{"hidden_act": "squared_relu", "balance_bias": false, "lr_router": 0.000507, "tie_word_embeddings": false, "init_std_up": 0.0361, "schedule": "wsd", "decay_fraction": 1.0, "doc_mask": true, "train_tokens": 312100000, "max_steps": 4763}
Below are experts of layer 6 (counted from 0) of a mixture-of-experts language model. Rows are named router (the router's row for the expert), up (a neuron's input weights, with its number), down (a neuron's output weights, with its number) and show model dimensions 0-191. Each number is 128 + 32 x the weight over its row's rms, rounded and kept within 0 to 255. Numbers have three digits each.
Before each expert's rows: "raises" lists some tokens whose logits its average output raises strongly, later layers aside. This comes from a sample of Wikipedia text that the model never trained on.

# expert 59
raises: "-R", "S", "R", "-W", ",", "ij"
router:165138112137141142129145129124148180109090129123129139105177088106132103201074152133138118138164127130156157098096100111159121128131116162132169165120062210119127101053192173164146129144089149111097171140147137107122081096090168040126154173153125124141158181144169120133157148131128104063148142082140119127082105118078137133142151122091031105086150141057127133107125105063109118200071140144120107133190120101172129173119064181175157087140100106091138175102138107134078100170124163158087105131109117168150151108115119134169057164192105139179132146093130141094133147131137103138
up0:206104127133118184204161079162104143098192131138093129174156079121205090144158150115130085138126148176142110138147139102184113137128114160077101083144111127141145127142095139052161146090118135161097159144170138146172097126135173126103161169087136121067097106143134061176154190116146117103129158095083093154124141150093106130098148142077093172038143165098153128152094057105140077148131149127120111145089145113110108120106168149168132097169095088103125139107176071081098142188130113102168105101139138181129165109107132133160162128164153135162158154178139138109147139147207074119
down0:131127109110143137108139148141175058047129120061127133086145127115181123109090159133132088115027109135145161200184130160133170112142113115111100138099155115129161116131141085188136203110145116053162143116148148204136152104092131160084150118119115098113106091153123067146126165121079145106089136066089110123117153117160104075111091158205096152106189169133102123165160139170096122149184125062149147185085127132192084155143182094125143140137066153148064134145164130113089145100161163079100136115160139130119133152104146179153122164125119081146134099137111145137134139092165097135
up1:156078089149150113159130147145150164111158135159104104169117140119115107119088136117183167136069130144098137122138089058114073157117097137074167182183064161124119196075138133155137182144117131167096180140141152127180107080151116105124147152134168144136145116059167155095201140138181133056159074066058120107128106164122151078167156131104089102111126136110112179137174058136122120130079142106153120152144128141097107138204118107122104116161140065105175137116161151141111113178096111086199104141134116167057113107177132097127162116163110153106113146156135135053112095109133104136
down1:158116112142146107075094066106087141081125124117129088116136125155134179084131135071082103131113114162114189115117136118101168071107128154110067173138102171118127150120090179140106125150176083128126117109153046148179109167093143110143120125083139141139155143068124172091129097097107120122147138075103108068137152161182119123085122183099144069103110124099179104147106146163170123112103136178131114169143138160109136194159212166158122104126151114034126158139146162206158099139122197068153150182093108164107163184108134130094153149128088114075131132087138110138164158130082107171
up2:133146114177159151169154109101130137103060118142137141066159088142100126181104185125118155136129116105131167081120124117167106056206136132144150127110092181137119087117126173156127165120080127146149127093189120169114102101118153093129165124113135155156147125128121110074131169142187101062084136103138074105069153121127111077132135051134127127082127077120103100093069117142156068195103144162092109168222110135163117151148090144153163163152113109132100174099147132181147125145134138164098073140104110148108129129166120183146056109086134141187159170116095158142091099128216115112
down2:149144127086158171094174110136195169094071073134089159117088134114107175094115111182104185150084124137121119088150104129125136192145163076148094180088052133135109141131158152096147161118124094142129060165119105142127127088124097098180109132149132110133122136159081132120104127183179111119062091145142126142058102077177153102073106093170146108124139105125133125125114145209177095144179122202137106133144089160133094117181142114128121177138083119141090145074146117149159151127158077119105128164198134145129185041153133136133133117077145119077108114106089171154172166160155120119
up3:134133126068135187100117164132135138109137167091112116131150142123078111175140192196132193160179121116087153136173142166079124132158113140126111188149091134107142133201163079096143135134074128094117096130121219141130099161085173145160111115149091148144148164149144098145160146152147107096150127134148125126059140112103099183099137164171099083114181092093097064041114119115133140120072125128156127094091141125159147151194126122130122139183088110110130159104139090119069137037116160143125132068097100067122097139118176145186083167157173128131130078093151148098164097124135136159
down3:155136085169102130084162117137106155107123161097159093118102161117124086141115135145075080115159137163057132138119134115138103127105163151109153084089090091108125061119106089107148150106145173177117071083141146193235154148154132151121130148121068144119077085161126107115173155167120117164159080149126184158142140144152054131105191143138138083110054175117094111133100138072190181139134119131066145096136190162086129085107136115154110170174089205119134121147141091112167135139087140111136108146171152109125158088159079162150162093151142093140118111082115112171144071162112104147
up4:163112114075152167156097125103108095111028131132093104163124128143145122122079126095097135138124139120100065135137131038149081023126153085145148173141139115153154092041137100141160157123091137174087173141229133131140140137161114083149178134136153118157172112159137125141124140168176117137180163135119161108043110110144140127149096089112121127143109093117127144142161175133095138124133129158115115085166126112163129172142155172102070127186114137120109173097185094097140169093200099191151129129186115109097156090103100106082111161125116137189085136127104152128115105140125174151
down4:119056081114136153142107103148130122108183128154102109208118149148122164156152132149086060137069057138155129157103163120143091093116097202137139166179147137139103115117100142077126094109157123133126097114169086167131132120196171064137121152164092144208104118092114136143073129154105173117098163137090141143130119080081126154158111091142095119090131183198147116128211152136215110148108180160069107122158132096136112108162114107152122129185138133134115095116138063102136104128124120100155062157172097087159127133152161172106146152178118116151142096140184108123139130088076187129
up5:159130124128147123153090109160104148199162105111130119125159072137107122108076128076208120151141177179159141130143089097143158134137208121168103110143134147133117131092147171156145116130094155139124105122118041146084134115132103060177143123159113086180086187071114116144092171120131047148113146137159191098086110130081130156102119175136130128066159124123128146087140093182152104147069142080102128105081158168158078164142068114121122083096102079164178143155153142103106143159131162125202160120122188140096160145149117087128117175117125089133140080073093129122088117149146190100
down5:108116052157136178138146124164104133171114126128130121165129077110100168065115135197118111086101112140171132156143200147149151113152181124093074170139169168157094176071127127144152084087105189141132098118104155106146193142162147177132159080091111154109153133145143117114047109135151111111103162049139109154126126131138111136124124111137139110136138115110147117047166107172119138072143097127133136086099157099124137189163126168160106122104055087094149092164121125113112122110102128086120154090147106153122159137198113103132157118139162154108022067102148031116123159162161153128
up6:191212125134158111105115090165085135097149126150165086109152084073092138185168176183081147109149127152131179112168145158131095117192120136111105132109148129141168119132136146112139157120148085135207057079122121153132127121116163147105066130184178081160190155138156093065143112109160102103169123104125064123081149139108084122095100105143119130109165127044143104097148128116145076121121167110109099138157154209137117164112111124080163112111146114126105166143119076091130128107129151164146116098149131104130098114105201158122072114073142185157159119129150160112065190149154154077
down6:111138114127092138158172141172088085118104152179162067116115192118097115168144135212093110118153107074133124112159062079099137110175109121128051105162198086126112112118120156110066112102120139108164114155139146141114102110192209146130101135163163168133086053169131188122149147093197095083140131129110105123097148138107199083161117086124106138141146133147124105070131106177115130086181154047123089121165112141137105100133208098147129160105107133134109109144129135150155172105077135125097147127164154137100080099146147094078122147130166119091139150156163166116079149064118151134
up7:119127168132125163135153122046121160145193210108102116126115091137097085204135141139136105135115110160140162097153125066076112134119108185116140113078093190163158132132117148122105125094124134169111136142149159088080119108105135118091139160138177127139125171197088096070136025102107129117115152135137129113097105155105118133074153081126068092108140119109125095132103161116137133135079200205183111129115167134155121176145108142104150164148133059074153138152196155130079081131148145085117121173115136189124106149132099191179103194124095112201122165127155149136129134133103095138
down7:134134105069143081100172131066104086118099148097106135115095136181087131137162097184159076145102115081104123153062066134130152120145062144157100120130137165036113141129186065116110097132100151159189107146120154154184164162136135112222141099092171121159077118091130137108156097137178123193097152093131099114147105051117099141115148107123171173098081097153137135163122132141197087106153153121179151197125152099128170077133130100101109169091145134130136144172171108084149150027166136127140117139115136110098148122130107139147143157146116164076129155079154123160123111142131132120
up8:135114152195067099125144119120124167128065124127144138117175143106136130189111145136148135116125139093147134123118129119113105180132079130146150150122085154137038164076151190181176149137113100135097137065136144116084144104088107131156164141122111172167142123215176145143119123108088152059112116122169109161114103112133118133131119164017101115086134126104138109121162078119104120135092138096184065125174126073158094157152092187167128120100108099160099194160134086136092165118102184137073174148061167128153092091133125066188103148125117130161124141149090179127127129123074116169
down8:161123093129097117162139169167228141160074148127166117081196148112171102121138227131101085132074148110109077123112132111137124124137090149125128137131134121154098184132126115108172161127140104117105109144147166116080204177156091099169098121114113132153127103114127107201107154099088167086070087139135114133121089128185110078100096161138138180128162080124180115083191117117116144117115129053181124149146091084127096153137109162133138148165091115098053144111112090117065162085092158115153152157134137119154123077166199121185133154187174116097108115086157134139085140126131124108
up9:134133121109144200120124084108139101183105121156111177123122097125109137197088106123060140153111183163166158117139174116185110149174129151145124070100072118107163157101154110202127125119130173140148122147120167159054111086110109118110107124170208081093115141110101084135156085132119050151123137075131137136134147135032129195121131120119103068083142164117136106101173115092112160159093155154138163111093107145054166149130076161166109133137145153117118159090078125153126078142127144114145121099130178121169109112143147118133088165166185127147132089047138067156135163127144095181
down9:110155140101131108152109140173136141164112138135055174142075110123134145147070105102114075119140115163134099084129177136109170138129131141147130137126177135150103168146105082092154133135084156192117152115158100109126163086101130187153144120110119113147099099110132112160156137113106074097154131090145117195173154098095170160157170167112088229118098084162155151063116117098176137136194114067075138130141123126075183133197058060118085158068177122118132146121128160154171141120100077144159141160109123061126102158158114054151110102134138106107108106177197129096119103128107123180
up10:145087160127150119121118103062168161121164106151165143067148058110147115190111145157177124121104129151135169158095069109154109155182120155108119177137124168132103101089072204117122146147042128102145117111112152099099157092177115088111112144151129154118085171157151128086146106116157117099123152100101168111197180119106160190102120141146134169116069170060135191101092090079129087091131133094123056107153127118166144138090139139132117108169141128109128129120172104155080077211096151067161148158139076167165094106127129115158056105189096131096146148101155112115110124147119137126
down10:084153171130108148115161109115118128146163133099137183151152090091045122097173114164115125124123119126077153125132141119117166140147089104094091159122083123138133089146130106081084097160180080111142100109168143115158084119192113064099184154130163137099040176177082069130079154124118142129141108156070151131119099116090153120093068095168111152144114175111123128139113221152169170181150110111100089117089170126170134114126166170121131113104141162149158102090121146157148123217113157153152140178094063105133153108132168156162149102094061160088112084124202144159113145152107145129
up11:119111164060149159128137089120102118097167110110116086154153134172097108156103128127113112182132124109158183095180113106125158115084132046155110089098112103117115112111117146167117134169120156098125156162103087142099150107116134072117099159126123072096199144191101130188162072111150108093213121119092105118127137118093167135136078120119151108117151125088143083118051145058112125155078161158094088162103164198121136158142057134098158142155193088108173144141186104155073120150099149157078174120125126116102123158111119154145121184096219155106174110135158150161108150124150141182
down11:135103185123157140161122160121189107127152134149146127169134157116161086126112194126101145144112081079163090153110174072181201173102093119111155102117160075156077122147110088115100135120141105143164087155121112127169194151139139130119082127084096201104099130100151172111092100163153206080091124148125085132141120069120121155171089136090075182141087140098087094096134156155068085158134169148103180117106107097175103093151150130072135160096127121137180151106136095117165135121107165153160133142135107138154162090148142133200111117016105110127089141106148131195108099118106143151
up12:108053136081120117159070154057136175116105114131122146098158042143164095152102132131101057110158171190148090147157086120098174110178142163151109090123162096053125102094121089143147107169114130163172104151190170130139128131150092084139118094148073100132138114190171077105205142122161107166118092136126150076146123154116098105121092111181075136134161143109138123155124157086117087147104185088131107130094148148122072140083144157101202111145146140118149140148151133180105048202117127183137144122136121142177140133163144095155099091198165106110117124130123093154134152120148120152
down12:172103083098070073104129172079145086134114109119135175123110125182101122128162186154094115073116111118131093188132100085199140145187112157178075098128132115062126139121103136142082159166097113119075117087110124133106184152080085115138160134136150171136100161106089123121117151145144127126123098142136189142119102109113208075069116086165133118120118137104173120151132184201055167141151128172143149118143155156108084120159133165060118144188126154148100131092105111134157131080157122155125165167110132102114202112100129071147130119122136124119152221125146130115074081178157118173
up13:114114137137151170140155174070106106074132105135070087076146119102135131077113104169187122099083085158146103101137099113111159147112110209105138095167127202115191107116098190147200139132103116190105130061128122124160164143148137084088165153127105135172128117064204174086151214137104153047155147146107163147081119168134103116122104130105120141057118140132160183107143085160112121171125175170110116144135086112092072121083115113155125174148081114162135150108144157086091092144130110142125111161105143177108183120122172128135145182136127097116106100147156115084113118103106097108
down13:100126093138107093178148132123139162126119134090047158085133118144113190060080054135153178086128153089144149128119123104118108162177103129096155134128129140076189117128038188172111143114104169144135153117050077137110117102124137132113131146134156097167091092112143112093219170118152117201088157054101146075120106077090118115142117128142140121143201137149146123093123128165139108142139119135112096166206170132132089099146151132154134194157132152139119102123131176100090153211121114114173137102118140141130135130091110093135142172187095130119109127115136097180137061098096129175
up14:115186133140141127088158104112074185114116126157131177190132176110123156085108178119117117131102107117170200143107180127146114077092127156104121162109091135173126146102150108177091091156088079111079127108112152160144150152093137173148134124142137142179094137118110084097124120150107094096120089177078104114117156124069154188191095108103155103142102120147127044144120080087084112208132120213154157096151160084169112188114106112093159109100133164123131163094144149148110052122139135139119158134084174130127124198121097138107102133162154128162172078148090199157127091085100137087
down14:147155088101084146177176150053157073082101155092124142165109191138140101101128126114096102132161137142150081111152133072143125113180189139086125135118166101133141160132167095148077110215070037072146120140144164124135164119142151097141131100177094102184138112101133111099187115091115171168063154143090107146143135064134213126148137107129147121103077105104103125156124153087141093166154077074110168147094112125124165160159190153137140150146139161133118085147108099140129084082094115101146119155185125169116074135070149158159161133131149089167148136120133167122085084093149146159
up15:134117128112101137129147113110091192117128096155154073110101144082109108187138147138112170167127077145137176134056120130089122138164183167150112083088133080115176123123135085084165094134140108153144171153146124138157139131096129194159083151150167137139106223120135143157137182147172103122094104122147088157100127145071175143098102090178085147091161136054064169112087154090068141150114100156101150157171112123117133178097099175126165053132114174072093160093160113141125160125143137100121102135097110130156138149092120133165055143118157149191137129138156128105114136224188126127
down15:126171116104111068110130176167071110162093142119163151153126097162127132154119106133082138146152167091123115138118106148090162144130115151122139109182131145125097070102101104128109156205122182108108100107111136101125121174085168076125128101176084156146180111096163125107124201135113149169141146148132120148141143093108108157197159188114153157105129175068086110155192178071144137103125093129117105100165133140130129193070167061068138138133178160148132187053158086121138101121054164142177079112080104135039143179141147178082112107086098126123142136126144106133108109114085147126
up16:166071137110080135104061076092126136130160094098143164105137133159123109156112201087160122138121172111154097119080129088128097134140105148136145148081100189051095135071131136177169107144073162179114173131140084120102144124117115109131106106133075190106077123110182124126115125105166152148169126217121212174117171138126114113091152157118139115096149127091146088047089074125178108135112127100124102118151158115074111161148202186133166118148127142130144143137109126170083186146102135166113125178096155132140165082116146093151140160128132072205126125115129108141153167090121165178
down16:125128149137199107109209080108096125143085179147145117112180106141153166102132183089114105131141148130083159149093092088100117137029158086136104129109140089148189128103197109130138093128132205148115152113175131115134088112076103102080131093153086161124124153086165165101138083146092181125096118145120119184157084182169130129071150129172126134129103109100170132120164120163158104115137105060115146135081044123138135117111174115117142147162156157153181069133100105151136110147182071124116138178085100105128090068099157137143157083152104092154175144092140118116103175161151136172
up17:078156104106093159114117166133124133139164096104080118077138123111134118166097117141162136153228134143111172218115106125129161127125131117118144157137131161170138124136207081197109102165109092118150177212099186156114150100106144116076117147150145176122101180165147070097140141171150112092104089092112095124129105148097107127137117087146097140106153163118141141081146145136184199143092127091153051097152143104122128094172137125152176131172116130069165150070165065115116132113128149136141094129143144152051047137181110138185157136193092096116137099115168108135147152130155103150
down17:121091128172167140167128126140164088145158139109169154183084133129034063087183139097113072131122126151164090134136130173204186104119154140106114105166094132116144157090178137154113136122140085140151062142146101082127127106115132124152129116099087167135164134123159216105143124161048136185141083150147140091165158122084090114113136161111080147154129124103099133104193135101134148142134086126092145109202151102089148147063125127108080081136156166088127117120083176079143133112108119152091156161178179133084129100117157130096141085119080137134169166167092092159102133093161058151
up18:176144144166131136163226131175156094127104093108158168150094140135107079146121063142176112110169127099158114086115150120154171197162151150133154116101114141119124133146104123192135079146091114158054141151129123121082065089079132093081137175084185139042124151118143140134164098150127121127150106112203151160069197137095128188099137166123113094058141174115071136101148112149099088124117109140110137131138164155124123170122121164147144105115170121112139136057069127144121202134110177131115112118130148101083078135119178119072134151193107126107178125101096120134152106120101087093
down18:077081056114106171112091082084190106096087136159172090116155140132132208141087065151125114125182138176095141129137146153102157161136097153158071095144158133142161148073128079150105145143152168158120102138133160166118147108135112118109083186098106127110059143106107152135100122115131102115122110166115118151118072128085156140103068130192152162147134136160119134122182082092132099103165102120145171111101166139172179110124102099090111178121058184116138146110114152165179163079116169113126047139150150074168096102107188185156114127176138075117143123164193150153125096144166124146
up19:118123172113111125120133152063143115149166091158123128142138167145146103134059099132117148104135021169117163153146119118137101120154130119121170162140121131058192158092139167138113069189144163076103157125167118127136107163139193141162129127099145132153096104188132162093142116085120111116162075117146117142101100162087042077133108153199120101129173073121104133129126140137100107118184127135147125082095133084120065134091133115036141089157135136112101118138141104086087126148136104102158132110150130221142109147138175118161100132064125206128108212120124125102114124136124197078
down19:120170148094134142156083119146095139185196107077118161133204145219162117145118055126117110149153116183116168133120119145147127130135103095115150198136111146141157107097118089056185056109087153128106082176128122136134146132119165095173113104149162169169167124123132142112159042062165089163106060110135110070096109129151128119096103174168147077163144100173137150135143113146141088072125144100167130100191177096099101124084150167130133095143107137145058111165134149132104088153104107127162142137153085139158112125109143139071083079122118172150092105112152147120098152123109181085
up20:162106102149137174040173113083091152163140114201117155183159150112149127143067071145115104106128069106133165165122163088140069141093130171120140121159096097116116179054112095151110141100092115118067153211153093106129152086110111143175170103159141082167085122149145136143146140166120131121164101150153100076116111138087170099158123098138101093118147140096157154099077084093144161179156117116168115112124165066111177164126100160104133092127167150089110187117162115099125110176167102139153149165110166056118206130153155165162146154172118158133081128136078153113161139147136171131
down20:115166095151104107110094143093155142186152158112129167201138112146120096178177211106101118128086134143206115164059134130130149130080142119152151140093102116098141171138097124159066165089123141184085138152144124192121174152078123181150140164185114139081102136084179161147091145138153112139103077142091134129131057065106143131141116112099094134132074145181139097073121112109172115186159102125133201096092185087187134117134123130150160126135139101142080116131044077078110123137115095112106117121132138109115189107142121121166131119121134121153124101145140147151132075120156190052
up21:156159156158164105139120127166100148133102090116122174115176134142130152201096141184140123150122076143154184095096118149176111111196061171133075142102102177130132116095129190117138157167159233093131205122113097110089000094144143086080089169158150144099093165124100097096126139139113084143172156088149083128128116167071182144141115110150081105096112133139142140129131091095141113120119099127087119143127151102112065121091129127157188111141153098108131173097107173132120077155107143146068147151123107108120174120144153148151087135168127151131099147111153138048113126156146107094
down21:139126135140091087105068150146166116175097099116099090137124180158149104122107101125112107147093128144092133150183187123127123174142174143155135171156134143169113113110134208085138117165166125115189153155101162153156092105155159091150093139178129063125116159119111150093112137079089158125099125078060009135164119125138171102161105176117186146133162056138082126107140140102093084178115098115113115145125109129066124169068079118118085103168154137137175099094125199126134183130135146131118145125137175097080142145094162097114081112147124106098124190130164131166139057157136081148
up22:170156096088166145135163041131110154131101140051124121103171154121139119138115065134136145084125132098076113142140125079198133163094152069148086108169150132112088102102163172150145050156115138098094094098126098143162087179138169110149158115091199127122152184177140077154158080112118063122199074137082147192115143136113150121143136139144112133108155132113055109084115106171090110125106170170097100097124156136133118128117138134102148145123194117128145095188172083134117171162072163085209090122107147177112148138133134140140062128127116138108112169169127149139154126110103172113
down22:110157077089109139136133151093102114160134120135157097090181127149058121145138082125127112065123175103137195132150114109070097143102181083084151134139149097133087131094131174126141140139151156179124180129153154099139146096100104136085133114134119158074090127157105148078125093146140180080124158103105164109099116134147142125142084080153124137168089077153070155076095088145161090106049139095207122092143124185130115154164071125142128154159165142058116160136115094186197168139126214100151115076170123137100127172162167145138107138143118162098141119090083167144158124106212145121
up23:132114151061127171111134091104119173104109136141164130124154135178138152199076158087112122166134137150132139122160112175069138116141161158128112149057144093147134113095162112084106117113125150135129169129109076208125136094124171055136147121163154084076200121190151076157169142157147097108043131058116161153047140116114128114167116069159120135163087080081053126106148116112074089171124184090117143102173113117137135132168097164114178122152187126125150126120154121110087150111119110155083154130157118151130107145138137104117088153115169164143206149108133134157155133127184178159
down23:135036138127068157121158111152140088186165125137103173081146118094126166123183096151152113100133151136160144160126164119152090167119185149163077108113119085124209128116114143133072095123154157083094144106098136161179131203115066124099061128105127126097159076102166139098064137140064140159118169171160139139080162144123060123156135178097117121142147146156114149144150130145140131117064091175110157115112125177115174146122149141118127134135148096130142178102119098143082104112129169102162159106116114179132104161110127139102193146094088194178118091117090072091095153111185064168
up24:143171157171136122146148152131116118104115104122126145142218132110132114116132108127156108192154120163072135163146113105073173094113138091070123104133142085076158107150221127125156126129136179103165141160163138136154117087115114123085152183111105053125205187165121117091111126148104129083116151049113070085136155150136111141188125106149042126156177092131128166165090122165142156118107097125116130120100147084102183112079094164160084161114144106063150112113151135187148105124125104068100154146157091162143087119141163087114169172092143141172136111132098096071104141190170151136
down24:085136087161096111111131126138180093134109185251161132131160122100121150122101119152101120118123145113121134141167120082172137089195068113143132068133119119152095202123150105140108151163093109122074102108120139238012139123133055145163149096139144095083145131150115106137210147149146079158092085107150181140134108134138128055113108125133123093149113143069108201117169096135098112147188102136154134181151125182105118104113098157129102132141128106149137166105091132141087166119186119117143130074123145138107126142126129087162165126137136105144135153153091128156073104158128165127
up25:131155123173123117118134097106185152153135148126084136144090116132165060102157133130116128088141124109163149094162101163107110137130134112193135165150098110149091116132152146064170136105167119124111160138150159091139138142118206092122138226123136093096117150109155140079114183159117179112142097107110111189134106131158065136131157152121089134155057136111099172122102141106109103153166141156180138077167144116132001154079126120155102068154175124144100126141143130105106113135170078192170119132175119127105089098105154085153136176201118131114131157141051155054070146175112134131
down25:122191109184083131131089141085118165156150174113185107117107134110135147120082183168154123138108117132131113120139119125106091147130143086124116113118143124163162119165090132124132139090113089147182118135108153096067171164161163073117109071017120099154113081121120076118120124167141139142153170156179091144116181125099077106166188178147080140087114091114107085123116086120111145139062143094129118111144137122125199124120137142079117059191133174117150152113096154143114118135125131208165158160109162178113130105100129118106058106183121140157112179142075112114093177163086214156
up26:112122150130150133091074124133123118138138176106181084075121068093160092169106143119159158115118139142128100148095112108138150118101118164091071155174125088152097136114137152131198162059102135115188161076189098117156145115143123106080118148108187071148134221162124135144107158114204145150087155072083115110160107072106198117074125169100039190099141171110114115116121129116147089136080175177140153181130128121116144115151136130121105134132172116132113117100182141130170159156154131174097116160068155161167111114098135154153096184149111122164110069106111096097137133091154172168
down26:124093100098183101104133147060162118153071092125096076108158178118184087108160148123078190205084095139044096143142196175172225138119154091105132111139155147139109135095087102166132122163180102115114113137129139164156116122097138132066143127202096091160169152162113118085108161084122124141170140127186121137153110088181108123171109144129086141123108079170118105137129168115074123131122116140108117142114097137083090122165145137166130149068141161095105189127122141152129140088130144086119166183104101108137166148130126174156081134160111123118188118080126096112162060129154098169
up27:110143123101135161053115158127163080117121180193109069136186109162062133145142173125082121165088204120105113119184147125131084125165142144129136189112093107101169099062136140129077169149125159191179148113117108134186071087163149087137158135088122125079132147118157087142174180155109089113156133115189191158118151148117096204158151129055124105078146135095132135086144140067127080116100137172139163152133124153130143082187116148194124123138127111146081072162140113105122067094082141134155095145149095157127121117097166091141097161104166102119138131087159113141149120104152130099
down27:162062031139118125129118122144184126073131152150111104122108087118174092093111149141140136129110147105120172184047122067141111133160101154124143110131083094146141138132044060103087140224189054084108177141127166054122135130095115159105155143158106127166135134128131115164138127117148132138138149183184127150148113122126078150138106158105117128138114152107147138102177151113137143091077139122169166129160143193122181163164122154105080160116084105165111088155125131094074104134137108172124123157100090158111118137117132136182125144145073060088150120101204086192172135103128137124
up28:151144147148133157110177159104149184087113165178192115125086106152087136160151120106149093155122143163126144098137075114171100092175136144120137132152121147143073128182116134165152113140081168167115116104173100138104128118167105086119129127153145118164131207134119101118179102090125127090142081114170118132069168139056149095139138154172087164087143121124116072098132116114090094181167194158120087173182088087158128158130088143072139141154193151115162219037076087142084139158138133119096091125075095152106166109092139131130083175111068137159149164102121112136129156181124130154
down28:134133138096127127101193107081128100057166105184152117168134154160161131181119197161123136138096092065092108137113165178145106151163160157103099072179201123187082138157110178133102141122085134128155084170129113108130117084121096081116106116123147090146085193134132137164125097079159150114150116173139117157120157071130149119079133141194180131135162132131092120105177124114106107200140106106124105104124108169161158056150124075172110110083159180116153092081111134195132165096149119121129121155111031138125075080078105146120124136124139152151130131208120093139137141162101140143
up29:113125155112197112110158115134134138117083093093164126085139126166126108199162174160111106137194112092130166156106126230159053097172130130138129088150105127143133095111119156107112160123144177134124108110120090124134063090126093066143168160123101121115135158111124135132135132144196102103183110076136131151099143165015167115155118112110094085113139140162146090141092085147145119197156120136029134194136096159183137074149107122137181124178109172161137131122145127124087141125141154137108129143119137161131132127099126151165086182199070158145138146106130154077102178147075136112
down29:108065135127173091208136155160119106114128083105158142096133177193160139123135129143126103123142111154142146116151177117080081157175077129142089073139088123086118166098141171089141137167140194091164195148131153101153160124105114070169132139117228104118070133153027131073091131111127113134149119173067105133081081159128204109145134168110125098145152124128139125145073127102153193134111118131095141146170143179116106107131126100090138152126086132117179135105150134094113204102164150154098116184165163113171120076132107112143091097120102102134133133109087131144090089162153075129
up30:145202121099152182103115059087098149112133116099137080119123172114145099151119154123105087133139150176138148148104112190140113175150121110163140060117112150101151117063140110122203144180076188118118140120163109101188183111139068113140077193096168066144156158053162118124128098136145089135137136094110103134188126119123099113067155085137134132085150121093161139112105152081112163114110130104128134106101142150085152192142107089128158129137076088131114149097154107150126137145106217187168180113134156150191173115089121096120101150162076103155169093121164197177120124149138115123
down30:087117087196180133086103068090121113074174183093105132146149124104114147146138088083160179179180144146118121129101090061093080113184113090140163113086134129098110126102119106132054115118126094186114156172133111157142120112155086170104128097129093101139112189118095149112173112141133128127089137096160093113152178204097077152104118088171108172123178129164093131109105124141135173096165080130124137153127106100091147100142125167193132097081125128126116151076119146174143131204101150097162137133166145090170107115101058155145123155105136113165146109191133185123168151118068197132
up31:150113145151109164133128095127140123167098133121102125153148093085137124166125161157105151176225113125122140112150150163055086196140067111125147171160117152118145127143136103168132129164118112168107147152136126095120078102120125142156109136170181139094106114192152060136149175133120164073160088120143141127141103103105127101161099123050093084161119077054100093096097131096131112152089112186159110122174147102172118139159100213189199132159117109147151112149075117109089093066146169114112132200087142136141064167181123119118061159165133145084112109083104154087135142127091116138
down31:154149117068166096131122137119121116167088078138093115088131098096160061088110111140140143138163046148102119103132174139096144141175129136087153088122123119159129143182129123126101146115085155134138109165171119117114196073043172043121141076186139095115151124093132140100115147152133199142131129124201136157084136150173168147143099179144154057138072116185087128147167077080098121106140137116146130159092144115093147073148120091103141134112151077170189105086143106133163042130128163127162199146111145149081163140161134124131148161177114136144136118143074101160102154111159144172